python train.py --d_model=128 --init_std_router=0.0224 --head_dim=32 --norm="rmsnorm" --norm_place="pre" --optimizer="adamw" --beta1=0.9 --schedule="cos" --final_lr_fraction=0.1 --steps=4290
Below are experts of layer 2 (counted from 0) of a mixture-of-experts language model. Rows are named router (the router's row for the expert), gate (a neuron's input weights, with its number), up (a neuron's input weights, with its number) and show model dimensions 0-127. Each number is 128 + 24 x the weight over its row's rms, rounded and kept within 0 to 255.
Before each expert's rows: "mostly gets" lists some tokens that are sent to it at least half of the time. This comes from a sample of Wikipedia text that the model never trained on.

# expert 13
mostly gets: " Gl", " Tom", "apan", "min", "vel", " str"
router [139 121 116 101 126 131 138 178 117 137 142  56 129 134 119 137 145 135 131 142 149 134 134 174  84 170 104 121 141 153 163 104 134 110 115 160 134 160 130 117 146 121 104 160 149  77 108  59 136 102 126 111 137 114 106 106 141 157 137 125 100 131 119 124 157 158 119 167 154 138 114 136 105 130 112 143 162 123 119 128  92 118 136 122  89 139 144 129 120 162 156 138 121 168  97 141 102 112  96 142 136 133 154 140 132 147 144 183 129 114 119 129  99  92  94 118 136 142 162 164  94 131 129 177 177 154  95  90]
gate0 [106 122 118 137 104 189 111 131  96 147 134 162 128 140 102 105 130 114 164 141 160  82 118  97 152 134 120 171 187 123 115  99 120 136 117 137 148 115 142 138 119 172  79 118 109 129 107 111 128  98  96 118 164 109  76  96 163 117 118 132 112 132 119 123 184 109 140 145 106 159 168 128  92 124 106 165 134  97 128 156  98 136 115 126 125  80 159 112 141 128 141 106 132 135 141  94 123 127 138 169 128 157 161 146 103 101 118 177 153  85 135 126 101 133 166 128 114 163 139 117 124 122 155 113 114  94 131 135]
up0 [124 110 156 120 151 152  94 111 131 183 155 121 101  98 135  99 125 154 132 186 117 178  98 121 147 134 150 132 121 166 129 115 167 158 132 117 104 161 159 143 153 112 147 142 130 129 102 146  88 122 123 180 103 159 125 103 158  93  95 112 138 131 118 118 140 121 184  94 141 112 145 109 153 133  85 130 147 142 126 163  85 125 145 139 134 121 151 105 134 115 145 101  97 151 151  98 116 127  96 142 169 150 147 137  85 133 108 128 143 127 119  93 128 113 116 181 137  90 154 147 137 143  75 141 158 111 137 133]
gate1 [135 116 111 172 155 185 128 123 100 111 154 123 147 118 112 134 139 126 150 113 117 111  94 126 138 131 139  98 145 166 110 129 134 117 169 143 126  80 159 127  97 108 131 126  99 152 129 112 166 115 156 152  77 166 169 113 124 108 122 105 154 146 136 154 109 152 134 160 121 143 123 109 142 142 128 132 156 183 112 104 132  59 148 180 128 125 135 101 120  89 123 117 133  98  87 171 110  76 116 174  81 125 148 130 158 123 142 139 108 117 147 128 111 158 129 143 102 116 123 161 104 123 143 134 157 134  89 117]
up1 [ 84 161 161 148 141 132 154 149 120 128 138 149 120 171  83 117  77  93 101 125  96 137 101 102 126 115 152 116 114 135 152 134  82 110 129 106 134 141 151 170 129 167  91 147 103 126 159 120 108 139 118 145 101 107 161 133 170 168 150  99 161 107 153 144  96 153 105 114 116 150 137  83 100 115 166 142 160 129 142 170 157 121 102 142 154 116  97 102 133 111 115 140 128 172  97 168 115 102 131 149  92 113 140 106 177 134 108 109 105 108 146 166 123 162 135 147 139 121  99 149 128 150 119 124 153 121 121 135]
gate2 [143 132  98 167 131 154 138 121 102  52  92 119 118 136  87 111 114 145  98 139 153 128 130 123 116 116 170 102 111 128 141 123  98 126 183 100 135 128 157 145  90 121 141 144 151  95 118 131 175 128 139 108 108 105 120 114 157 135 117 104 110 103 116  83 133 123 121 152 122 112 101 104 103 160 152  95 116 104 140 144 139 161 171 132 119 109  81  87 109 144 106 111 138 119  78 159 122 163 157 131 127 126 125 129 179 132 135 128 139  89 131 137 107 123 105  87 145 131 152 150 125 114 152 150 110 196 147 120]
up2 [128 141 185 140 126 126 113 169 124 152  95 174 113 175 170 175 135 128 123 117 126  91 124 108 142 102  77 151 159 116  96 138 128 129  90 132 149 143 113 131 168 154  99 124 130 103 131 148 123 101 134 161 134 110  89 146 124 130 143 136 124 124  82 169 129 129 122 129 165 107 161 129 127 109 105 127 150 127 146 146  97 107 147 120 125 156 158 153 164  74 138 140  89 142 151 115 159 107 116 137  97  93 128 161  98 129 134  99 128 124 143 140 153 145 141 179  88 144  77 154 103 160 133 134 155 115 106 140]
gate3 [ 77 117 127 115 147 183 125 154 135 115 148 130 128  71 124 106 115 141 138 126 123  88 126 120  99 158 163 173 143 142 150  98 145 114 184 112 119 165 110 183 164 115 126 154 144 126 123 114 126  96 147 145 151 138 129 136 121 163 135 100 141 133 166  89 101 149 143  84 136 140 144 101 108 150 127 102 124 160 109 127 117  98 142 127 111 130 107 150 135 131 133 108  97 101 152 139 126 149 146 119 126 152 100  83 128  96 103 109 139 126  94  93  93 120 106 146 133 121 158 112  87  83 120 169  85 163 137 158]
up3 [176 134 126 147 112  74 149 125 134 144  83 116 117 170 122 159 141 118 107 118 108 178 137 139 167  99  85  78 119 127 109 157 100 125  88 139 136 100 121  55  92 129 143 115 107 145 149 155 113 145 131 110 122 112 121 132 128  89 133 151 122 141  98 126 136 119 125 175 117 131 120 136 147 120 126 138  90  95 132 127 165 158 112 148 176 113 159 105 120 128 117 156 138 171 110 120 130  92 131 134 153 104 147 130 141 157 146 144 118 119 150 149 157 107 146 124 112 168 107 150 168 166 141  92 163  93 123 106]
gate4 [112 115 118 114 141 111 127 162 138 141 146 126 154 127 147 117 127 106 109 156 125 141 126 162 120  97 119 123 154 134 146 132 169 141 112  77  80 151  96 157 142  84 138 136 108 133  84 107 139 146  87 152 143 152 126 134 117 120 131 139 126 171  93 178 143 140 158 125 126 156 137 128 170 122 107 134 126 154 186 147 149 104  83 114 118 100 105 155 158 151  86 134 113 153 149 117 193 135 109 149  94 180 130 129 109 109 112 109 145 141 107 118 122 104 128 156 129  96 148 141 154 115 111 165  72 142 153 155]
up4 [ 87 113 116  95 143  90 116 135 122 137 123 129 172 137 120 104 123 111 106 131 129 110 133 135 146 103  86 129 125 139 137 124 152 113 150  88 102 154  94 140 112 128  97 136 125 135 115 118 142 135  73 144 175 135 101 110 144 134 139  99 132 142 121 137 145 125 138 103 111 150 126 108 122 119 120 109 118 147 177 152 139 111  67 121 110  70 117 162 172 159  72 148 125 162 124 131 163 150 132 129 125 192 122 142  99 103 125 135 151 122 106 119  99 108 166 149 148  75 155 125 135 136 129 157  67 139 159 169]
gate5 [140 136 196 125 131 121 132 101 123 113 139 121 138 130 138 119 140 118 101 156 121 109 117 124 124 157 131 170 107 138 142 126 120  95  84 132 153 122 145 160  99 143 159 137 162 116  77 171  89 137 115 111 131  97 149  96 176 113 125 132 106 140 139 103 134 135 118 154  84  94 112 114 130 105 151 135 120 141 158  67 125 157  95 144 107 123 148 127 135 192  61 128 138 142 134 123 111 143 141 134 118 129  89  96 141 113 123 146 112 113 117  92 111 109 145  97 100 119 118 112  91 108  76 105 136  76 155 104]
up5 [153 151 157 157 133 102 149  86 123 111 139 110 144 137 140 127 132 109 118 141 100 115 136 106 132 146 100 163 132 122 126 135 112 100  81 176 146 146 153 132  87 110 144 157 161 127  83 182 104 150 115 129 127  95 144  89 160 112 123 131 127 156 137 105 131 124 104 142  91 101  79 116 125  65 144 145 106 167 172  85 136 137  83 140 116 136 144 139 122 191  97 130 145 138 104 135 121 112 137 127 124 118  84 104 129 127 129 137 125 119 106  90 116 125 113  84 112 108 146 113 118 121  97  89 134  94 151  87]
gate6 [121 101 106  90 121 150 153 137 130 102 150 107 161 148 177 106 151  83  94 160 156 124  70 139 135 148 105 106 127 116 173 175 136  95 138 114 138 100 146 157 128  72 124 111 107 159 145 114 118 112 146 144 155  77 108 132  94 128 134 163 112 155 131 112 110 133 136 101 135 110 189 129 147 127 167 110 131 144 120 136 158 128 128 101 130 108 148 156 142 111 152 165 142 140  84 136 144 107 116 140 168 144 165 132 153 139 137 142 127 100 160 117 110 149 176 128 122 131 130  80 123 157 157 100 124 136  97 144]
up6 [120 132 172 105 125  83  92 145 125 168 116 102 116 101 169  69 143 138 112 141 164 125  96  94 123 105 136 118 129 117 163 164 132 110 175 135 137 158 119 142 119  83 112 107 134 156 129  96 123 124 170 169 146 108 141 160 194 124 143  78 117 132 151 122 113 151 166 133 128 137 164 136 152 119 147 115 161  97 142  90 145 161 159 120  89 127 120 128 162 155 133 151 123 161 125 125 138 155 118 134 155 143  79 149 159 125 121 114 101 153 139 129 127 143 184 147 124 121 127 106 130 115 124 126 139 111 104 160]
gate7 [145 153 124 119 111 129 118 142 111  99 161 140 152 143 141 106 117 104 127 116 125 154 127 105 112 153 117 143 149 127 140 145 110 121 118 123 168 143 140 150 145 152 111 115 139 120  82 114 163 140 103 122 154 100 116 125 128 115 133  87 142 139 201 155 184 133  77 168 128 145  78 139 127  76 142 179 164 147  96 125 151 165  66 160 113  95 110 120 119 133 109 132 140 132  78 142 159 110 122 149 139  97 165 140 107 109 146 102 126 134 114 117 116 125 159 126 158 146 138 106 114 177 126 122 150 161 104  98]
up7 [164 151 136 114 120 109 176 143 109 129 119 110 147  98 151 118  84 126 134 125 107  96 162 132 112 113 141 110 146 129 141  92 149 149 125 116 103 109 148 128 119 101 135 118 124 134 181 165  89 146 118 131 135 110 135 113 164 131 140 124  93  91  94 117  81 129 127 130 128 124 174 116 167 149  91 106 100 116 159 142  93 141 122 123 112 151 131 126 165 197 131 153 117 115 148 105 100 170 110 123 119 185 122 134 173 142 108 170 135  82  91 118 147 157 107 136 123 109 109 157 134 114 117 171 120 120 177 133]
gate8 [140  93 163 113 172 165 159 130 103 137  99 106 173 131  97 172 112 127  79 152 141 109 136 108 137 150 102 123 135  91  84  83 121 105 115  91  99 146  93 105 113 113 173 118 156  72  71 122  96 122 121 111 141 146  89 112 148 153 121 107 106 112 119 137 116 129 166 103 133  95 107 143 119 118  96 126 120 184 129 141  96 122 144 112 134 150 166 134 129 163 138 107 150 114 123 113  98 152 104 105 148  95 133 121 127 111 147 139 151 143 124 112 103 136 131  90 128 118 117 101  93 154 139 117 127 158 125  99]
up8 [136  75 147 154 103 125 135 107 126 142  94 147 134 123 133 161  96 139  77  91 128 118  79 142 132  98  95 109 137 137 124 161 151 187 101 113 124 149 154 149 104 120 167 118 143 136 106  94  85  93 115 128 103 147 144 106  90 117 120 170 136 112 143 174 151 146 134 147 130 101 133 116 192 162  86 124 148 127 144 159 111  95 151 141 122 108 129 131  82 124 151 171 171 144 145  99 129 120 169 136 146 133 148 122 136 154 117 118 125 118 128 125 123 172 125 133  97 101 116 158 110 147  96 135 164 117 128 142]
gate9 [108 130 111 122 134 104 164 104 183 150 172 148 130 137 112 159 168 143  97 103 164 143  94 144 115 144 128 110 143 115  67 144 161 166 104 135 112 134 135 113 134 154 146 146 133  94 171 108 117 137 141 155 148 131 103  94 139 125 159 128 110 154 168 150  70 112 170 142 114 127 110 126 138 146 125 169 175 127 153 128  92 149 127 148 119 126 163 161 126 109 149 167 129 134 110 155  93 163 150 145 109  96 103 148 104 128 148 120 167 107  92 140 117 109  86 117 121 124 147 101  96 139 156 121 158 134 133 110]
up9 [139 155 166  84 135 125 124  95 183 108  90 145 114 136 114 111 133 100  96 123 120  97 130 133 121 146 131 140 134  84  86 120 122 147  84  95 123  70 151 137 136 174 152 132  99 107 126 101 137 128  89 114 151 135 127 149 145 111 113 154 122 130 153 177  89  77  94 139 160 153 135 138 150 132 156 131 142 123 155 158 110 151  87 152 138 130 166 146 145 137 144 124 104 154 106 162  67 141 146 140 109 102 122 131 139 106  98 116 169 128 104 149 140 129 133 126 122  74 142 116  83 104 112 137 142 133 145 119]
gate10 [ 73 171 148 176 123 119 123 115 140 147 125  72 111 132 132 113 130  99 125 111 170 115 112 140 181 129 108 124 122 130 149 150 139 107 115 155 141 131 144 116 132  90 132 137 131 174  95 128 103 144 105 122 128 102 123 148 166 100  99 147 125 128 106 171  98 124 112 138 143 143 119  89 164 113 193 128 142 117 131 113  97 159 162 139 124 147 104 132 115 182  80 135 114 174 112 122 128 124  93 101 102 155 131 182 160 114 113 122 115 134  75 160 132 118 122  96 105  92 113 101 125 131 131 122 118 117 110 101]
up10 [139 149 146 120 132 148 120 140  97 102 127 123 136 119 122  96 144 107 112 138 147 129 115 118 126 150 126 145 120 133 153 120 104 125 112 106 101 170 109 172 141 146  81 149 153 152 117 130 120 166 150 132  93 116 119 112 166 108 122 177 108 132 191 166 138 151 119 169 111 116  83 106 129 150 133 128 137 114 148 147  97 206 173 112 145 149 114 108 118 110  80 155 142 145 127 166  89 161 141 127 162 123 141 141 142  79  91 177 104 129 122 143 119 120 104 124 149 155 118 155  95 102 122 164 101 123 118 150]
gate11 [104  92 159  98 174 145 128 132 106 126  99 130 132 115 114 100 168 119 108 156 148 147  97  93 129 120 158 110 120 104 137 131 130 122 160 128 151 161 168 170 121 138 117  87 147 149 155 102 116 123 117  76 101  84  98 168 132 106 156 151 100 134 133  87 139 138  84  89  85 127 125 111 118 132  87 146 113 122  89 161 136 122 108 155 129 122 147 156 122 125 154 151 125 141 130 168  88 124 130 157 191 161 157 129 105 124  89 126 109 140 153 138 101 144 163  92 124 161 133 139 123 114  91 132 144 140 128 117]
up11 [124  87 160 103 173 135 112 138 101 127  82 119 119 120 115 103 173 113 102 141 137 134 107  97 112 125 165 115 103 114 134 129 145 121 163 108 159 161 171 150 117 133 112 104 146 111 163  78 131 115 125  70  99  88  98 162 119 123 144 162 104 134 111  88 135 140  81  91 102 125 118 130 116 126  94 145 110 129  78 162 132 102 108 150 146 119 137 174 124 127 183 134 114 149 128 156  78 132 129 155 180 153 147 140 111 136  94 132 126 139 154 147 116 146 150 109 127 161 131 136 120 109 107 126 148 143 121 104]
gate12 [146 145 147 124 117 109 140  97 151 141 100 111 111 102 130 105 112 147 138  95 183 121 107 139 131 144 128  80 125  90 129 127  89 144 175 127 133  82 134 102 138 157 114 124 112 113 111 120 141 144  82  97 123 132  88 148 138 113 104 113 112 133 134 131 161 151 116  84 141 166  96 156 131 112 133 160 134 118 157 124 143 140 132 135 126 125 143 133 100 148 144 165  95 185 143 171 129 164 135 113 161 134 167 125 107 135  57 127 133 104 119 185 123 115 124 107 117 178 160 121 119 109 119 110 172 168 104 108]
up12 [121  86 115 127 169 113 116 161 165 134 112 117 124 125 155  94 152  87  86 113 136 137 124  76 103 137 119 132 160 108 138 158 116 139 105 129 129 108 143 169 138 132 141 114 150 171 129 146 142 175  58 120  97 111 127 160 109 114 158 136 129 136 107 143 142 135  84 139 100 151  90 139 115 132 120 146 129 112 104 104 175  95 132 102 141 155 139 136  87 137 145 131 104 173 182 132 104 145 145 107 129 111 153 145 127 118  95 141 154 126 142 141 127 138 111  96 124 118 142 158  74 116  76  82 146 137 136 122]